From a checkpoint of a small mixture-of-experts model trained on Wikipedia.
Training: a variant of SOAP for the experts, 273M tokens.
Below are experts of layer 3 (counted from 0) of a mixture-of-experts language model. Rows are named router (the router's row for the expert), gate (a neuron's input weights, with its number), up (a neuron's input weights, with its number) and show model dimensions 0-255. Each number is 50 + 10 x the weight over its row's rms, rounded and kept within 0 to 99.
Before each expert's rows: a language model's description of what the expert responds to. This comes from a sample of Wikipedia text that the model never trained on.

# expert 24
Description: Past participles and verbs after was, were or commas, such as operated, opened, forced, purchased, with some surname and place-name completions.
router:46 51 52 66 46 54 55 47 64 65 54 31 54 51 53 51 58 44 60 68 35 59 49 53 58 49 47 46 46 54 44 40 29 53 49 73 44 57 51 32 61 28 56 43 46 42 51 60 47 50 58 54 63 43 48 65 44 38 51 50 42 42 47 54 60 49 39 69 55 62 39 40 52 39 29 39 43 53 40 70 52 62 50 43 51 56 22 51 37 45 49 52 46 58 49 64 60 53 55 35 37 40 48 50 61 52 64 49 67 43 55 38 55 60 53 46 51 39 57 64 46 57 41 58 57 45 58 51 44 40 52 42 49 56 44 43 57 32 57 53 56 59 56 66 43 34 54 50 33 35 56 48 46 63 55 52 37 58 79 59 52 37 44 49 48 54 51 69 31 44 54 54 52 58 41 57 24 53 63 48 43 61 46 54 64 41 48 54 47 45 56 63 44 62 63 58 48 40 38 54 53 46 44 48 48 44 43 60 49 36 69 22 53 36 39 37 38 36 66 60 63 66 61 56 54 40 64 40 61 66 55 57 58 44 44 75 44 49 66 32 58 58 52 60 51 74 65 51 32 50 53 35 51 47 45 54
gate0:39 52 34 53 44 44 55 65 25 40 50 38 44 43 61 46 37 57 61 53 43 46 35 48 54 55 46 73 33 34 41 40 42 74 54 47 30 53 55 50 43 53 43 28 57 61 44 64 68 52 37 49 38 46 40 44 54 47 63 57 48 54 72 53 40 61 53 65 43 51 51 67 53 67 56 46 57 61 39 50 49 58 33 49 46 30 45 59 45 49 50 39 64 42 45 50 68 52 36 59 50 54 61 52 44 69 41 41 48 44 42 49 44 46 43 48 69 58 47 47 43 38 37 70 45 62 42 49 39 34 46 54 60 45 59 30 62 44 56 49 47 42 42 57 43 39 54 64 50 53 62 49 43 38 54 32 53 40 48 48 53 37 31 32 52 61 44 54 59 55 55 50 56 43 51 42 66 47 56 53 54 47 49 47 41 52 57 51 36 69 46 64 46 38 44 44 43 35 45 55 67 45 65 52 60 54 59 44 71 51 38 63 54 47 54 60 53 69 56 49 67 55 61 59 65 57 55 49 45 38 44 29 66 31 35 49 46 34 44 37 36 70 47 46 60 25 46 47 68 44 57 57 53 49 63 49
up0:55 50 68 54 61 51 50 48 66 57 67 60 56 55 52 58 52 51 54 45 55 36 58 49 44 48 37 45 66 62 56 60 67 32 51 52 66 54 44 60 59 41 48 73 44 32 62 37 42 45 43 49 64 52 48 58 50 47 48 39 67 48 39 49 55 43 46 46 54 56 41 42 59 41 47 47 38 42 51 48 59 34 60 60 48 64 65 55 65 61 41 49 29 63 66 33 36 46 57 37 62 37 36 50 55 39 57 67 51 58 64 54 38 35 59 51 28 43 58 52 40 47 50 46 38 38 50 59 54 72 67 54 37 51 36 60 47 54 31 51 42 57 49 39 50 66 47 37 54 42 33 53 57 51 32 57 48 69 45 73 37 56 58 61 35 58 65 55 57 59 41 70 43 51 52 52 50 49 57 47 44 55 55 46 54 48 33 54 63 42 56 60 62 53 51 51 66 58 50 46 51 48 38 54 44 55 53 48 36 54 60 40 42 52 50 47 71 43 41 40 48 44 56 52 39 53 28 64 48 54 58 78 29 52 53 39 43 44 62 56 51 38 37 50 42 80 55 55 27 58 38 51 52 55 39 49

# expert 58
Description: Periods closing a sentence before The, It or He, plus words about derivation like version, elements, originally, from.
router:49 45 59 62 46 45 56 45 66 59 59 26 54 47 52 51 62 47 54 65 34 58 51 53 55 52 49 50 53 49 44 35 34 49 49 77 48 59 48 33 58 36 53 42 50 44 54 57 53 48 56 51 54 47 51 66 46 38 49 55 40 38 48 55 61 54 42 64 52 61 37 42 52 48 36 34 38 52 42 65 51 59 53 35 47 56 29 49 39 42 54 56 46 58 47 64 60 55 64 28 31 36 47 49 57 52 58 48 67 46 67 32 61 62 55 44 47 35 61 63 46 58 48 53 51 42 59 46 46 40 53 45 48 58 47 36 48 33 56 54 59 57 60 69 43 41 57 54 31 37 58 42 49 65 47 54 30 58 73 54 49 37 45 43 55 53 53 61 36 44 52 50 50 60 33 56 25 53 60 43 47 69 43 50 68 37 45 58 48 45 58 60 50 58 63 59 47 44 46 53 57 42 46 51 51 36 41 63 44 37 67 24 53 39 35 37 43 32 62 56 62 64 58 55 55 34 68 43 54 59 55 53 69 42 43 73 44 55 63 32 55 62 45 58 57 73 58 53 33 51 51 34 49 45 49 58
gate0:54 37 43 45 43 48 40 48 56 38 53 55 49 34 53 66 49 66 35 47 58 46 54 61 42 46 37 67 51 56 47 64 39 60 44 48 42 30 29 46 51 38 46 58 56 66 44 56 52 54 33 59 51 43 56 64 54 49 49 65 42 63 37 54 44 58 40 33 52 52 36 46 47 55 49 35 48 50 28 58 39 41 54 54 46 44 60 53 56 42 52 65 42 41 46 49 36 56 62 60 34 71 68 53 46 49 42 36 35 38 48 59 65 41 56 41 55 36 45 73 53 54 50 49 54 51 50 33 44 53 65 42 38 59 45 51 52 58 51 44 35 47 48 66 55 56 43 38 58 61 33 61 51 50 26 55 58 51 45 41 62 67 61 64 57 41 64 63 62 42 44 50 51 45 44 65 66 35 45 53 44 63 30 38 59 58 32 52 37 40 41 48 52 53 51 69 46 63 60 58 39 47 54 75 37 52 59 56 69 40 49 55 39 46 63 61 39 57 51 71 33 45 44 69 64 59 36 61 52 42 42 51 64 51 66 43 32 39 47 47 55 43 55 39 65 46 58 44 54 27 51 38 48 41 47 59
up0:43 44 45 47 63 46 58 53 44 49 62 47 57 56 46 30 55 57 56 53 35 57 37 49 60 67 74 41 48 47 50 44 43 46 60 65 42 56 49 52 42 67 41 48 70 43 49 39 50 34 61 25 41 53 40 51 33 42 63 50 50 54 57 49 38 47 43 73 62 49 68 43 59 33 57 58 50 40 62 63 50 60 54 52 46 48 39 45 39 55 44 36 57 52 51 31 64 42 40 45 67 42 41 62 67 44 57 45 64 53 33 34 30 70 33 63 56 57 62 51 48 49 42 83 53 45 49 72 54 23 38 52 54 60 52 79 62 45 58 47 46 62 41 41 54 52 45 54 16 54 52 48 49 64 62 56 53 48 52 50 45 60 46 59 53 59 45 37 38 43 47 51 54 48 45 31 40 56 39 37 45 42 47 47 44 45 51 46 63 54 61 53 48 39 47 54 55 48 36 43 51 52 62 41 31 57 49 45 49 62 37 42 40 53 53 63 50 26 51 30 61 59 65 44 45 53 64 33 38 58 43 42 44 56 47 46 52 53 52 51 42 53 49 71 40 53 51 52 51 45 58 49 54 49 38 41

# expert 44
Description: Single capital letters and two-digit numbers starting names, codes or counts in lists and tables, like M in [11C]ME, 17, P, J.
router:47 52 54 67 47 43 54 47 66 61 64 31 56 55 51 48 66 47 56 68 38 58 54 50 63 48 47 49 48 50 44 42 36 46 47 69 42 54 50 35 61 30 56 41 48 43 51 61 50 42 60 51 65 42 44 68 47 35 49 47 35 42 42 49 60 55 43 71 51 59 37 42 51 39 31 41 46 49 39 73 48 56 51 39 44 57 28 51 39 43 50 54 39 63 52 61 60 50 66 36 36 40 48 53 57 51 58 43 70 47 60 34 52 64 54 43 52 36 52 65 48 63 48 57 58 45 63 49 42 40 55 43 55 53 46 41 58 33 55 55 55 58 61 64 44 34 57 48 31 36 51 49 43 68 49 53 34 63 73 53 43 41 45 51 49 52 55 65 38 49 55 50 58 60 38 57 28 53 56 48 48 62 44 53 70 44 46 53 54 48 57 56 44 59 64 59 43 44 39 53 57 35 49 49 50 42 40 60 49 39 64 19 56 44 35 39 40 34 62 54 63 67 63 58 60 43 67 43 55 64 51 60 59 42 44 70 45 51 66 30 50 59 48 63 50 75 62 52 34 51 52 34 49 44 44 56
gate0:44 44 49 47 46 54 47 36 71 37 22 46 44 55 52 42 46 55 64 71 45 48 48 28 52 41 49 63 39 42 44 49 60 51 46 42 48 58 49 41 45 49 56 68 51 40 54 41 44 57 54 53 48 60 55 39 35 62 56 49 38 75 46 44 51 50 63 40 43 49 43 66 49 70 59 50 46 43 49 49 54 58 45 49 60 47 69 44 39 46 55 57 48 61 66 55 55 33 47 42 58 44 61 62 50 57 49 40 51 60 68 36 45 74 65 46 56 65 38 55 53 31 49 46 54 69 56 63 40 44 45 59 54 38 62 53 51 61 43 42 60 60 38 39 64 55 49 63 37 38 38 48 54 58 49 40 74 31 71 42 41 48 54 49 42 54 45 45 66 52 42 59 63 32 52 42 61 53 33 41 63 31 53 45 60 60 46 56 40 50 34 69 46 57 41 70 47 41 58 34 51 49 50 50 46 51 41 30 50 56 52 45 73 40 69 49 50 56 68 58 52 46 53 46 38 53 45 49 59 69 35 46 40 41 61 43 44 47 50 68 46 55 44 48 66 34 55 34 47 51 34 53 54 40 41 29
up0:58 64 57 44 50 57 56 46 62 69 65 45 40 52 56 45 64 30 48 49 53 58 58 62 59 60 46 59 51 75 62 51 40 46 60 46 52 38 52 72 37 45 52 51 44 51 54 63 44 51 48 62 44 45 44 43 64 51 55 43 48 41 57 52 54 76 40 59 49 49 47 49 51 34 54 49 61 52 40 43 52 47 48 45 35 49 51 67 63 40 43 49 59 32 52 46 51 59 41 66 56 66 51 45 43 48 47 61 44 46 41 89 46 34 26 58 36 47 47 51 58 54 53 58 45 51 43 47 46 49 58 51 45 59 32 73 51 31 53 48 50 31 67 50 30 44 38 54 34 26 63 55 70 44 48 53 52 55 47 47 41 45 49 56 57 40 47 57 46 42 67 59 52 43 50 55 37 39 46 78 46 56 50 49 41 51 50 49 54 47 69 44 44 57 50 45 43 57 34 61 59 59 70 67 53 51 38 70 67 36 50 44 39 63 43 54 53 27 34 37 53 42 45 58 69 54 59 46 50 51 59 56 46 64 55 49 62 61 59 34 48 46 71 37 48 62 53 53 57 45 59 47 39 59 60 61

# expert 36
Description: Final pieces of surnames and place names like -ell, Campbell, Watson, plus opening parentheses and pipes in lists and tables.
router:50 55 54 61 48 45 53 49 67 66 54 28 55 51 55 47 64 50 59 69 28 60 50 54 55 55 44 48 48 49 46 41 33 49 60 69 42 57 51 37 55 34 51 42 45 45 51 59 51 48 57 51 53 50 54 65 46 35 49 58 39 40 42 56 61 47 42 62 52 58 36 39 50 40 27 42 44 50 42 69 47 60 58 35 48 56 29 48 47 46 51 58 47 55 49 64 58 48 62 27 36 37 45 53 60 55 61 45 70 50 60 34 54 60 54 44 48 39 59 58 48 58 47 60 58 34 62 47 43 40 48 47 53 54 43 37 53 30 52 52 55 62 51 64 42 25 52 55 28 36 61 49 44 63 50 56 33 56 72 59 51 36 42 45 51 51 58 66 40 43 52 53 50 58 38 55 22 55 58 53 44 66 47 57 68 39 46 55 47 45 58 54 49 63 61 53 47 41 40 51 56 42 45 48 46 40 40 62 47 40 64 19 49 44 35 39 48 37 62 53 59 66 58 54 55 36 73 41 54 68 48 58 62 44 42 71 48 51 60 33 51 59 48 66 52 78 58 51 35 48 47 35 49 49 47 59
gate3:50 51 29 57 54 39 44 35 57 55 60 60 43 39 32 45 47 44 40 52 44 43 52 54 55 45 40 35 43 46 58 60 48 55 51 60 39 47 45 58 57 58 42 43 60 49 61 60 47 63 61 39 50 42 37 41 62 62 49 54 36 66 48 52 63 53 47 46 56 30 62 54 55 55 50 43 74 57 60 54 56 66 52 67 35 60 50 54 50 58 23 43 51 41 57 46 33 48 51 53 62 42 55 47 25 47 41 64 37 72 50 56 65 48 47 53 59 51 43 40 51 40 38 75 60 49 57 60 67 51 67 60 31 61 72 47 46 36 39 40 36 62 47 28 64 63 52 34 52 61 50 58 55 57 53 36 50 46 58 50 47 44 44 39 65 51 66 61 62 50 51 45 35 47 53 43 68 59 54 52 52 49 46 47 61 55 63 48 52 57 46 54 40 49 50 54 36 65 38 64 47 48 52 59 53 41 49 58 27 70 55 54 69 76 47 56 44 46 55 50 58 50 33 41 70 46 27 38 53 61 55 65 56 55 66 53 38 37 56 56 50 51 51 48 43 55 62 59 41 34 48 41 45 66 63 56
up3:47 33 60 49 58 76 62 64 64 37 40 52 42 62 40 50 51 57 57 44 40 37 47 45 48 62 49 59 44 63 35 56 56 46 39 50 47 57 53 52 52 41 62 46 47 58 32 51 40 50 27 64 42 44 55 44 43 55 46 46 65 27 58 40 50 38 26 57 49 61 66 37 57 40 50 43 42 42 50 50 44 30 55 77 42 48 56 51 53 26 57 40 56 46 47 50 64 55 58 49 58 58 60 59 62 50 60 48 37 39 55 51 42 55 53 66 45 42 51 53 40 38 77 42 44 47 51 53 43 59 60 42 62 45 41 69 53 39 46 54 51 64 66 68 43 45 51 42 40 59 52 46 51 29 25 49 40 50 50 43 73 42 45 63 55 57 49 38 45 55 42 57 53 58 41 40 41 33 64 52 29 50 44 44 46 40 39 51 50 46 49 49 63 60 64 47 40 50 51 49 51 34 43 52 61 41 47 57 53 29 37 65 37 41 37 61 56 58 29 40 46 30 45 62 29 42 48 54 39 52 35 44 46 52 40 38 55 65 55 43 44 34 55 54 51 59 47 57 69 49 65 40 49 35 53 37

# expert 10
Description: Verbs of giving or applying such as awarded, gave, giving, aid, plus for, is and hyphens, often in infobox or coordinate text.
router:48 47 54 62 46 45 57 48 67 64 59 28 57 50 49 45 58 50 60 67 34 53 57 53 55 45 47 43 55 54 41 36 29 46 51 74 42 52 49 38 62 38 51 42 48 51 56 55 44 48 61 55 60 46 53 68 38 37 46 50 41 41 39 52 62 51 40 72 51 59 38 44 52 41 28 41 46 53 38 71 51 55 60 37 44 52 28 52 37 46 56 51 46 58 48 56 58 60 60 35 34 40 50 48 58 50 59 47 71 48 65 31 55 55 55 46 46 33 60 62 53 60 37 59 56 40 60 40 45 37 55 45 49 60 44 42 54 26 56 52 56 53 55 65 45 29 55 54 30 39 54 45 49 59 51 52 36 56 71 55 51 42 50 42 51 51 57 67 40 43 50 51 50 61 36 59 20 53 60 49 45 61 48 56 61 40 50 57 45 50 63 59 43 60 62 53 43 42 44 53 54 45 43 46 48 40 43 59 54 38 67 20 53 49 35 41 42 35 61 57 62 69 65 57 59 41 66 42 55 66 52 54 58 39 46 76 49 46 60 35 55 59 45 67 55 74 62 55 36 48 49 38 49 43 46 55
gate0:55 55 36 49 45 55 44 43 57 46 60 46 66 49 40 50 51 55 41 40 46 49 46 56 46 55 61 36 58 45 45 55 53 54 70 54 19 36 38 34 38 53 66 56 57 52 44 48 48 55 29 29 59 63 55 55 57 59 50 56 44 67 42 44 54 66 49 51 62 42 42 56 38 63 62 53 55 56 45 50 43 44 33 40 33 50 52 57 52 57 49 43 49 66 38 61 58 49 57 51 59 60 46 48 55 39 54 67 41 58 38 56 49 66 50 42 55 46 51 63 43 54 43 39 52 59 29 42 53 53 63 56 47 45 63 48 45 55 60 60 55 36 41 55 44 36 56 70 50 22 48 48 51 51 38 58 44 60 37 68 49 54 50 53 27 42 43 52 60 49 52 47 68 61 42 55 66 58 58 38 42 53 53 37 54 52 57 36 54 36 35 40 36 63 45 32 55 61 61 40 39 41 55 24 47 65 57 28 40 58 56 65 36 39 53 62 53 54 51 64 43 65 46 65 60 41 47 52 64 52 60 60 36 50 55 38 50 61 40 63 57 33 55 63 37 47 48 60 68 30 70 72 64 51 52 44
up0:32 46 52 50 56 52 61 40 42 60 37 56 50 62 65 53 49 57 51 51 53 46 59 50 59 58 57 50 48 61 66 41 54 52 35 43 64 44 58 64 55 48 38 48 59 53 52 58 58 62 68 57 48 41 49 43 50 44 51 49 56 28 45 74 53 33 40 49 41 56 46 50 56 70 41 68 71 37 48 49 40 56 51 44 52 52 41 50 50 50 59 45 47 40 49 66 45 47 46 56 56 67 62 59 55 37 51 40 58 44 40 36 59 35 44 51 42 42 58 60 59 44 68 56 40 52 59 66 50 67 19 55 53 44 45 37 70 50 55 31 41 63 54 40 40 61 58 40 48 61 46 53 45 58 50 58 69 37 40 42 37 47 61 61 56 60 53 45 51 55 41 47 45 46 66 50 43 32 52 63 53 51 45 56 39 35 58 53 49 76 50 53 54 30 55 63 47 35 51 58 56 39 55 76 41 44 52 48 48 56 59 30 67 31 48 45 52 39 57 61 73 34 42 44 30 50 47 40 35 62 53 37 58 51 45 49 41 42 52 39 47 69 48 54 47 45 44 46 41 73 44 42 15 47 37 49

# expert 22
Description: Ordinal endings after numbers such as th, rd in 13th district and 24th edition, plus third, June, and year and date digits.
router:40 54 54 73 46 57 58 43 55 55 54 39 64 46 38 31 49 68 65 54 57 62 57 53 68 39 47 41 53 50 57 38 38 60 54 57 31 61 51 47 59 32 46 45 44 50 49 76 47 32 50 45 54 66 51 63 50 53 62 63 38 45 63 46 56 38 56 55 40 71 38 26 46 52 36 46 45 53 34 71 61 42 44 51 41 43 47 39 35 36 51 57 48 46 63 52 58 51 58 40 46 62 49 43 70 46 54 52 70 49 50 37 59 50 36 51 74 34 52 59 46 52 58 51 42 39 42 56 33 53 56 44 47 58 40 41 57 36 47 63 48 47 60 65 41 38 50 55 30 33 39 50 34 65 53 48 45 53 58 58 69 44 57 49 54 53 41 55 46 53 60 53 22 49 46 58 34 49 49 60 47 66 50 44 55 46 48 46 55 54 39 60 43 41 66 59 43 32 43 37 57 49 44 54 33 39 44 64 41 47 53 44 38 58 42 31 47 42 60 61 51 57 56 62 53 35 60 42 70 64 53 49 71 40 31 51 49 56 60 39 59 54 35 57 42 63 55 43 39 54 45 46 38 46 40 68
gate0:46 64 43 52 41 58 55 60 36 55 58 56 63 65 46 55 47 67 41 51 59 25 55 39 45 57 48 46 51 44 40 43 46 61 48 57 40 48 60 58 63 55 53 34 47 51 57 55 56 47 36 46 63 48 54 49 60 81 47 56 55 48 42 54 52 56 45 59 57 42 43 61 52 61 58 57 60 61 46 40 38 70 48 33 42 46 57 47 63 51 47 64 46 61 62 50 26 58 38 61 61 54 49 38 42 50 44 40 31 64 53 56 37 25 60 51 42 42 55 35 54 52 74 51 52 48 43 46 42 54 59 49 42 32 59 28 44 45 41 49 65 48 53 30 62 49 46 49 60 55 37 44 50 60 29 49 50 64 23 63 60 44 47 50 45 34 41 41 39 41 53 35 62 47 48 47 43 35 42 59 52 56 40 46 53 76 48 37 30 78 56 42 66 34 41 40 53 43 51 44 51 49 57 39 33 47 46 57 47 59 48 55 41 53 47 46 48 49 55 50 46 58 59 50 58 65 54 64 48 65 51 47 43 65 63 32 54 42 48 44 51 61 39 83 51 46 54 54 33 68 47 49 51 42 62 59
up0:42 62 56 58 49 55 63 50 23 66 50 58 62 71 27 50 41 72 49 58 40 41 52 23 55 27 59 42 46 65 45 47 63 54 32 65 54 48 51 58 57 53 53 31 40 36 47 52 57 52 49 50 59 65 62 63 57 69 44 56 39 55 41 58 55 49 36 53 45 46 53 52 51 46 62 51 61 58 58 37 53 54 60 29 52 57 48 44 59 34 51 63 48 52 52 45 46 68 46 63 53 55 47 36 41 45 46 30 44 72 61 44 46 32 48 49 55 42 67 35 52 39 43 41 46 38 48 64 46 64 49 40 52 33 71 49 58 34 37 43 63 44 47 47 53 34 56 46 57 50 33 53 49 69 42 55 38 62 42 37 65 45 46 48 50 53 34 49 54 51 64 42 65 39 51 66 55 30 42 53 55 61 40 48 54 47 56 39 41 64 50 49 71 14 38 49 52 46 46 63 47 55 41 58 40 59 44 60 41 45 47 48 43 47 50 42 55 43 61 46 50 49 58 58 68 56 55 45 49 53 45 45 52 38 54 31 42 47 59 41 49 51 41 73 59 33 55 52 51 65 56 51 46 51 48 56

# expert 35
Description: Reporting verbs like states and said, nouns like areas and levels, percent signs in election tables, and colons after labels.
router:49 47 55 62 45 45 52 48 69 69 61 30 54 50 48 46 60 47 58 65 38 61 53 55 59 50 51 47 50 51 42 45 34 44 54 69 42 50 52 36 61 33 56 38 49 43 55 56 49 44 62 57 59 50 49 69 46 38 51 52 41 36 53 56 62 46 43 67 48 58 38 41 53 43 29 40 42 43 43 72 50 58 54 36 52 52 32 54 46 43 54 51 47 60 44 59 54 51 61 32 36 31 50 50 59 51 61 48 64 50 61 38 55 59 58 45 53 32 58 63 48 61 49 59 59 47 61 43 45 44 52 46 51 59 47 39 56 24 57 52 55 58 61 65 47 36 53 50 28 34 61 46 49 67 50 50 33 61 70 63 50 39 51 46 48 52 54 65 36 41 52 58 53 56 40 58 24 55 67 49 44 67 42 57 65 42 51 56 49 46 58 59 41 63 64 57 44 40 39 55 55 43 43 52 48 41 40 60 46 38 59 23 54 46 33 38 40 34 59 53 65 60 65 56 59 42 68 42 52 67 50 52 62 38 41 74 43 53 63 34 55 59 47 64 53 80 63 47 35 49 49 35 48 43 47 59
gate0:48 57 28 58 48 41 50 74 29 57 35 55 26 57 55 41 34 61 48 48 43 53 38 46 39 54 44 60 49 41 55 66 51 60 57 52 59 61 65 67 41 55 58 51 49 49 51 30 27 64 61 59 35 71 64 57 48 67 47 48 56 55 48 51 56 48 49 41 46 57 55 57 46 44 28 50 54 54 41 48 65 65 59 60 40 43 40 64 61 48 54 47 43 56 46 33 58 58 45 46 67 68 55 51 50 31 57 57 48 63 38 77 58 48 37 51 45 54 33 50 58 51 36 30 44 39 43 59 51 59 35 38 47 41 49 42 55 44 49 48 52 39 51 28 61 34 55 37 48 54 47 63 63 65 54 36 40 56 42 60 56 57 60 44 51 57 50 67 37 51 40 64 46 47 65 57 53 44 40 56 39 55 46 56 45 47 43 57 46 48 42 41 39 43 38 45 44 69 60 56 32 61 51 44 31 26 54 63 56 66 44 50 47 52 55 44 46 54 27 50 49 16 45 49 36 46 47 56 38 49 49 44 43 64 55 41 41 29 70 54 57 54 50 57 51 44 52 55 54 52 41 52 46 47 38 51
up0:47 47 60 37 38 71 46 50 67 46 54 54 73 51 24 57 62 40 55 49 64 37 63 45 64 55 56 47 49 66 39 41 40 32 37 42 31 60 21 41 50 47 46 61 56 34 44 54 63 49 42 46 63 24 39 40 49 34 62 37 54 52 58 44 50 45 56 57 65 33 54 48 64 51 57 50 51 49 68 53 45 40 42 40 56 65 49 30 44 59 55 44 56 44 61 56 42 36 53 53 25 50 57 49 28 53 50 51 41 53 54 35 55 55 55 37 44 44 58 35 41 48 61 62 53 52 42 40 52 37 45 54 58 59 51 62 52 49 59 49 57 58 45 58 40 57 44 48 60 46 51 33 49 30 41 48 50 40 44 46 40 41 45 56 48 67 49 47 42 53 69 41 51 59 50 45 53 54 57 44 50 62 56 47 43 65 50 41 40 54 55 49 56 68 60 58 75 39 39 56 62 33 52 62 65 55 54 28 37 44 43 49 54 52 47 44 52 51 56 53 37 76 46 41 71 42 71 53 59 45 50 54 69 38 63 66 49 48 31 51 40 41 45 49 36 44 38 42 46 58 65 53 50 42 61 53

# expert 30
Description: Pipe separators and list dashes in sports and results tables, section-heading endings, and to after nouns like need or much.
router:47 51 57 66 47 41 53 51 68 64 55 29 57 53 52 47 58 48 52 66 40 58 53 50 58 53 45 45 45 51 40 44 31 48 57 66 43 52 48 40 64 29 55 44 51 40 53 57 49 44 61 56 59 48 50 64 42 38 50 49 45 37 50 50 56 54 46 63 50 62 34 39 50 44 24 43 44 51 33 76 48 54 51 38 50 51 28 53 36 48 51 57 50 58 49 65 58 51 58 29 36 36 49 47 56 53 61 44 69 49 60 30 55 60 56 42 52 35 58 67 47 59 48 62 56 42 52 48 43 41 50 42 47 54 47 37 51 31 59 50 56 55 54 63 45 30 56 49 33 36 59 46 46 62 50 55 31 59 69 57 45 40 48 42 47 53 55 65 37 45 49 48 51 59 39 58 26 54 61 50 45 59 45 56 67 38 45 55 54 45 53 59 43 67 55 58 48 36 42 51 52 41 46 46 50 41 44 61 45 37 70 26 48 44 32 38 44 35 64 56 60 68 60 52 60 38 72 37 62 66 58 57 59 37 39 72 46 50 64 34 52 60 50 64 50 72 63 50 30 54 47 34 48 48 46 54
gate3:53 55 43 69 48 61 24 46 52 57 55 37 34 46 55 52 46 50 25 50 39 55 48 48 71 43 38 43 54 39 44 63 55 66 36 50 32 46 48 52 70 35 45 63 47 53 58 38 56 62 45 38 60 45 40 54 66 54 66 43 44 54 43 50 51 63 41 51 51 39 50 52 54 52 47 67 60 51 63 46 50 52 37 57 63 50 55 55 49 58 54 51 55 41 62 55 46 37 47 65 45 49 66 34 42 39 65 49 54 55 29 62 45 38 56 59 42 42 51 60 31 40 45 56 72 75 58 63 73 57 37 49 41 58 46 38 64 61 57 41 41 41 62 35 55 48 52 37 34 58 49 53 62 53 49 57 34 51 49 54 49 36 47 71 68 53 47 50 47 50 55 42 31 52 37 49 56 50 39 54 46 63 76 48 38 85 32 42 54 63 47 53 47 48 45 48 51 58 52 42 52 53 49 58 34 43 44 40 32 45 62 66 50 54 53 59 51 40 31 41 47 47 49 46 48 53 43 59 48 33 38 47 48 34 50 29 44 40 50 38 36 44 65 50 62 48 37 57 48 47 42 58 53 49 48 27
up3:50 62 57 51 36 56 40 43 60 37 50 61 57 45 50 70 51 48 44 32 38 42 57 41 55 59 45 53 58 47 40 54 59 47 42 56 39 46 53 46 64 36 56 56 39 59 45 50 53 57 45 52 45 38 45 41 48 60 42 38 48 42 35 34 58 52 63 57 44 53 58 59 48 69 51 52 50 69 60 48 58 36 45 55 58 60 50 49 23 34 52 46 46 47 33 52 47 34 52 55 54 46 57 30 34 55 62 48 49 43 39 61 60 35 50 63 58 56 56 52 53 51 49 38 60 45 48 41 48 56 57 74 34 58 74 36 60 45 56 35 31 51 69 40 63 59 51 41 33 54 51 41 67 64 47 44 41 55 60 61 46 50 78 67 63 60 43 36 35 44 57 53 36 67 60 37 60 57 45 62 49 58 45 44 37 63 45 54 59 49 48 48 60 82 66 33 42 45 43 60 41 50 27 54 64 69 57 38 29 58 47 57 39 46 54 53 48 38 34 70 48 46 55 60 36 54 64 52 57 50 46 38 51 38 44 37 45 49 41 50 43 54 57 43 53 29 62 39 59 62 56 49 53 56 52 47

# expert 51
Description: Blank space tokens in table cells before numbers in sports and election tables, plus some prepositions like of, between, only.
router:47 46 57 61 42 43 56 46 69 64 57 32 57 49 51 52 61 53 58 66 43 63 55 54 58 47 52 46 51 53 43 41 32 47 52 73 46 52 47 34 59 34 58 42 47 40 55 53 52 43 55 56 57 48 53 61 46 38 44 50 39 35 50 53 61 52 45 64 49 58 36 39 52 50 31 40 46 49 44 78 52 50 50 36 49 54 30 53 42 46 50 54 46 60 45 61 56 53 65 33 38 36 46 53 59 52 58 46 71 52 62 37 57 67 60 50 49 33 55 62 48 55 44 58 58 37 60 54 42 39 50 42 44 52 45 38 53 29 59 57 57 59 58 64 46 33 58 50 22 37 59 48 51 58 51 50 34 59 77 57 52 40 46 54 50 54 56 65 35 45 61 49 50 55 40 57 25 55 60 50 49 62 46 53 65 41 44 60 46 52 53 58 41 62 61 57 46 42 38 53 60 49 51 48 48 43 40 63 46 40 71 16 54 44 34 38 42 35 61 58 62 65 61 57 58 43 74 40 61 65 50 55 56 38 41 70 46 54 64 33 50 54 46 62 50 72 62 47 35 49 48 34 48 41 50 56
gate0:34 54 26 38 57 42 33 34 46 42 41 59 37 35 55 58 33 52 57 33 53 59 37 58 52 40 80 58 60 53 68 52 54 37 36 48 51 40 50 47 35 51 38 68 67 44 71 54 31 52 46 54 52 46 59 47 55 39 49 51 55 47 46 46 48 51 36 34 45 43 50 47 57 62 56 54 54 41 52 52 38 32 54 61 53 43 51 50 34 63 54 57 64 58 47 50 59 60 68 39 53 52 47 57 43 57 59 48 22 35 49 60 58 40 48 57 41 48 38 65 67 39 65 55 43 44 58 53 31 45 61 42 37 54 37 65 47 54 33 38 62 44 64 55 46 49 76 50 48 43 46 51 48 44 61 54 58 54 33 62 67 42 55 42 53 32 44 53 39 42 60 50 62 36 44 38 56 63 37 57 52 57 52 50 65 50 73 60 48 51 51 45 54 48 32 47 51 54 52 50 48 35 51 56 65 37 44 36 42 57 40 71 45 46 84 57 37 61 47 49 41 54 49 42 44 59 50 59 60 52 40 36 53 53 47 57 61 43 65 52 49 45 53 59 45 34 46 48 35 57 41 44 38 51 45 55
up0:46 44 59 49 43 46 59 50 54 39 45 37 50 44 52 50 56 49 53 56 39 40 47 43 40 53 41 69 62 53 58 48 75 56 55 59 72 60 38 51 49 48 55 49 43 55 63 43 51 48 48 55 49 46 47 43 37 41 48 53 43 40 44 53 48 61 43 53 51 51 48 64 50 40 38 51 46 60 41 54 48 45 63 47 64 50 46 51 38 60 55 45 66 48 58 37 48 51 64 50 58 55 53 42 55 30 47 37 45 61 59 54 57 76 60 67 50 42 54 44 69 48 46 54 50 58 55 56 51 38 66 43 79 47 66 73 39 29 61 41 31 52 51 24 58 35 47 47 59 80 43 60 53 70 45 41 45 56 59 46 41 47 62 68 55 42 33 56 37 43 42 48 39 38 44 52 52 38 62 47 44 57 49 40 66 56 61 41 53 45 50 45 66 45 57 48 24 50 40 46 41 37 38 60 49 43 32 48 66 55 64 43 57 47 58 52 66 62 61 25 69 33 48 43 58 52 59 41 46 64 41 50 56 48 44 42 39 26 64 61 44 49 32 54 59 50 69 62 37 36 60 57 51 38 55 55